python train.py --moe_layers=[1, 2, 3, 4, 5, 6, 7, 8, 9, 10, 11, 12, 13, 14, 15] --routed_scale=1.0 --balance_loss=0.018 --vocab_size=32000 --norm_eps=1e-06 --tie_word_embeddings=true --optimizer="muon_variant" --beta1=0.9 --batch_tokens=32768 --max_seq_len=256 --train_tokens=203400000 --max_steps=6208
Below are experts of layer 9 (counted from 0) of a mixture-of-experts language model. Rows are named router (the router's row for the expert), down (a neuron's output weights, with its number) and show model dimensions 0-191. Each number is 128 + 32 x the weight over its row's rms, rounded and kept within 0 to 255. Numbers have three digits each.
Before each expert's rows: a language model's description of what the expert responds to. This comes from a sample of Wikipedia text that the model never trained on.

# expert 0
What it handles: Name-internal word pieces. Middle and opening fragments of foreign or unusual personal surnames and given names, such as Schnei-ter, Fül-öp, Bür-gy, Pra-shad.
router:127176146113134103116125134118175094103101149161082083109087155157162168059156189134144141065097136129131108111114088162120145159100106093123167158134094087126113119115116120093153151159149143100143100112091128151198203109144111122175120129120085100144120122144046141172155089121175193162151075203100169157118162059172157157173123139095169142126125155099172180185119142095075120131165182141102083148088142185079125119132117092091161127130091131126167106145107079113127081088073149105056126091072110102144131135137084145104132153126168157116080111173135113140180087123136091172
down0:120108128145168110117183154098117174159054110129135101129175122158147165124113175122165142133155082148089121079182112145171118101149135213162118090080112160104135095090076122098110134101105135076161091125119131105118107181086123159132102146131140081095113111170184069125182143146128127189132127083105113136162108155091075120067128128135098091176195093170080160166117136157073143094094145095128169205156128071105130093105150126163057074094108103156164124183113119158181152173157152134121096035151130084171132141160114155124133124124142176112163165123103101129145110160110134125

# expert 26
What it handles: Initial capital letters. Single capital letters or short openings starting a name or abbreviation, often unusual foreign names, e.g. C in Cacá, T in Tcherepnin.
router:120191114126123094133101131107136073174149173120155139152094122148148122168153134089172129128132175139092095099109116134109145136163107138117107105088148069121160147137130155074171147130165137134132107074080160106155120123085104094203132106085092140147117116097112203131149135101148162134176114181151119143150140065174094141162127093118148093122136126108160177115164138082058132079109123209149085181108159138174109072175130142105106154144122168124163074137110115145176094134046066110137096069101104165116118081097099171096120225103192133150106091135088100191138110133155139097
down0:147122087086168136165174200113111135133186100174072115152132113162143128131108069114135138136083196112156120130063131151182164076166109151142141119120158045165069058096123117171052114164124179103148078106158119107168101134087107112151144125147161148127148127131069137138129148141125117172117100157110158079119148137139186140084117110108163100119078098097122145152122150089083147131159116113111130072110159184171128059176117133144156108148147124155102114167181105137180106121130119159152100053127112100097177143100161161089164170112143075105205118130096124182085105168115092123

# expert 19
What it handles: Determiners and modifiers. Articles, possessives and modifiers before a noun or adjective, such as a, the, their, very, more, been, several.
router:147184147116109110158139157132147106131100076148123093060172170050133167139141074152110105149110096095153141095165121101174153148137063120087083129104156159165136086153108158167164131144086106128130084130127142118141111148159128156124118137082071135176119028138117112178125141114124112088089128107099104111155140166153112154097156104135133131163028114130177107087139117171153193159140111120129185137136131074138124096109163211118123187120174139123076207153116124064103153082117116123143143115111093137140102127122200102144176098173078073152110195114095137139118149127134088174
down0:115144101109087127129111136148148187126167146127182105114163177133064122118109070117140168108135136130125102125146089116097119109131154139082199188139129103109156121056079177157095193111217182137089119133127127148118101118138119138119165094166114127140141142125143153101079110084128120151200187060105140163075143177123124060113114159157100218075163122124081094138129097121183148152134115149133083144120117128110136106104120085093099099109186117152120194124140170169128174123139181148117113129136106141150148123081154090098088135167114046115075054129163120111169145175100098138

# expert 40
What it handles: Commas and conjunctions. Clause-joining commas and conjunctions like and, but, or, while, including, often after a noun or an opening phrase like In 2007.
router:085129146148159090083106096118083171173149107184117159144091156164197142133073081086119105119134105116128152121193141123125098149109114167138085098114150126189140077158142114137141110100070152156151198129151100105121134113142139103137100104174137114109123090165129153071067128126087224159147131082127129133119115162127112137040166146148169135183094126111098108172156127126151116155110113133082149094122160122159124119104154160092089088124152184166085199088105136111112144190111095102164108160134130038103097151107127112170155213110128105123152136086071129114200162112156118089
down0:161178223090107132185103097127175138158183130090133111129104134082151107157117107160120117095143059168128105148152113040174107115088095126167121115150118090101093129119120151156177138149087121140043120074120161156129159069128162108149092168127116173204175116160186096121104149164103108116140154138138153132127138133099083122099139124149107178085106108142083110170115139130116173129120153137141115146103125090135209111105118161102135131121142122100082090144174150088112135151068144106120068122109077135085162182158134164169125144131050091114171112145160208136099077104187119128

# expert 45
What it handles: Titles and roles. Tokens introducing people's roles, ranks and occupations in biographies and lists, such as appointed, born, Chief, Deputy, Rank:, Occupations:.
router:114153116126146118069132103140087133172064138132157130152114126080111100106173143168129115133161173159088111124148166119116131150117138169105119113172102125115089124111142125080164095114092154134119107109099114079097133084091167160100093071076122103103171165164098125180134128123142056137133148063177101103134080106182104157122118115142169143102188205063106092110175081092140098139155222103133072197160127129125086089120151105113100139184151144127113146154095139097180135166148135111116171086173082156149050127185045146102113168111182104153117120115100166152103172130137130142
down0:155133182139152067123077133083160126051109139102116120120110168146180190144101076092134132150169146108189146115140157094096114134102154114162119110195090152093108130147171102098090126096176112085060096125151190161111152171150147122138126115127126113128157164118094136134102121143118134184042150107168061109104108169149097144203106136064131136122121120108074123105166171190143103115156127125116080039126154152093079157139115101198135147095110121167120125157144147091152159166107149122173179072146142144073153179141153094178143135112102103120177102133120094134136086135066115153

# expert 25
What it handles: Mid-word fragments. Short word pieces inside or at the start of split words, often prefixes like re, co, pro, bro, com, and foreign-language fragments.
router:127162121184191092123141180123139072088131151148112140060088187099182116130109154104141172055140128146142139087113102163151119157087121089112134138164084094081076154156141085145182107095094157077097099090119107162151162119165131129092153174142076079185119136063162136172143074150148138117145101149172177146113165049121157110157119157168137129161068080099129193153120086105083125123115139179101099148067110173170143089128085096138151104109156130105153156094148186147152108097130109128135134109134125171122107133151070113150197170123139124115064114087164148129147103163132121087
down0:120106183111155134088115168131091119121122186138138089153174103149114107145144121154103114098149198137126077081086168087119171147078136139110181158153105076121080157089045163097107154138139148098187174143171080106116175147122165070165088118142156142121123162095113076125047164088119141158133135121174143134076137129138157141077126143108158102119136098143118097138150081179147177101145126128148097135111108104189100169179063205122117165137154120124126137188157135110145131124083060145076179132138175124169133089081149099139072063119149127136132158116131149176117124116150081065

# expert 11
What it handles: Commas and list separators. Commas between place names and in titles (Johnson City, Blanco County; Cavendish, 4th Duke), table pipes, and connectives like and, at, in.
router:112063093098143177134123058173094109187147076149156142163134140182142138103155117108135098125095178120098136137153152076116131208173124159113094125139131127136175100109152126146128134153135170125175126106166131099113094127101140088127129093143192036033147133192114139104077105109125122161139144097166188175113101152093116044091153147138150114083185156129117089183115119091135114104105150114125138157161120089139093091100164093070078085162115185159095120103107090154142138168164170128139094167089120097128144162133114176112088211115119154134139161166121148159107141165116106156
down0:118154179186131112127145173109147092159095122118100126072160147159168123181121100164092162157141108180175102163178102140142163137104099149104101161083163125176123100111171151174101175135121135168156061178111232068048146107166114106172146125107124121138165096118130084178145134126122072169121132077159091174109118175154098135147138151150159126084138114104139123067121094130089152126121123130066159109117154120101122060121145119079122118112178123079129136125200163133106104121126091087082137142163122156132171114106102085081117115151107037128149128147070135131085082150167165103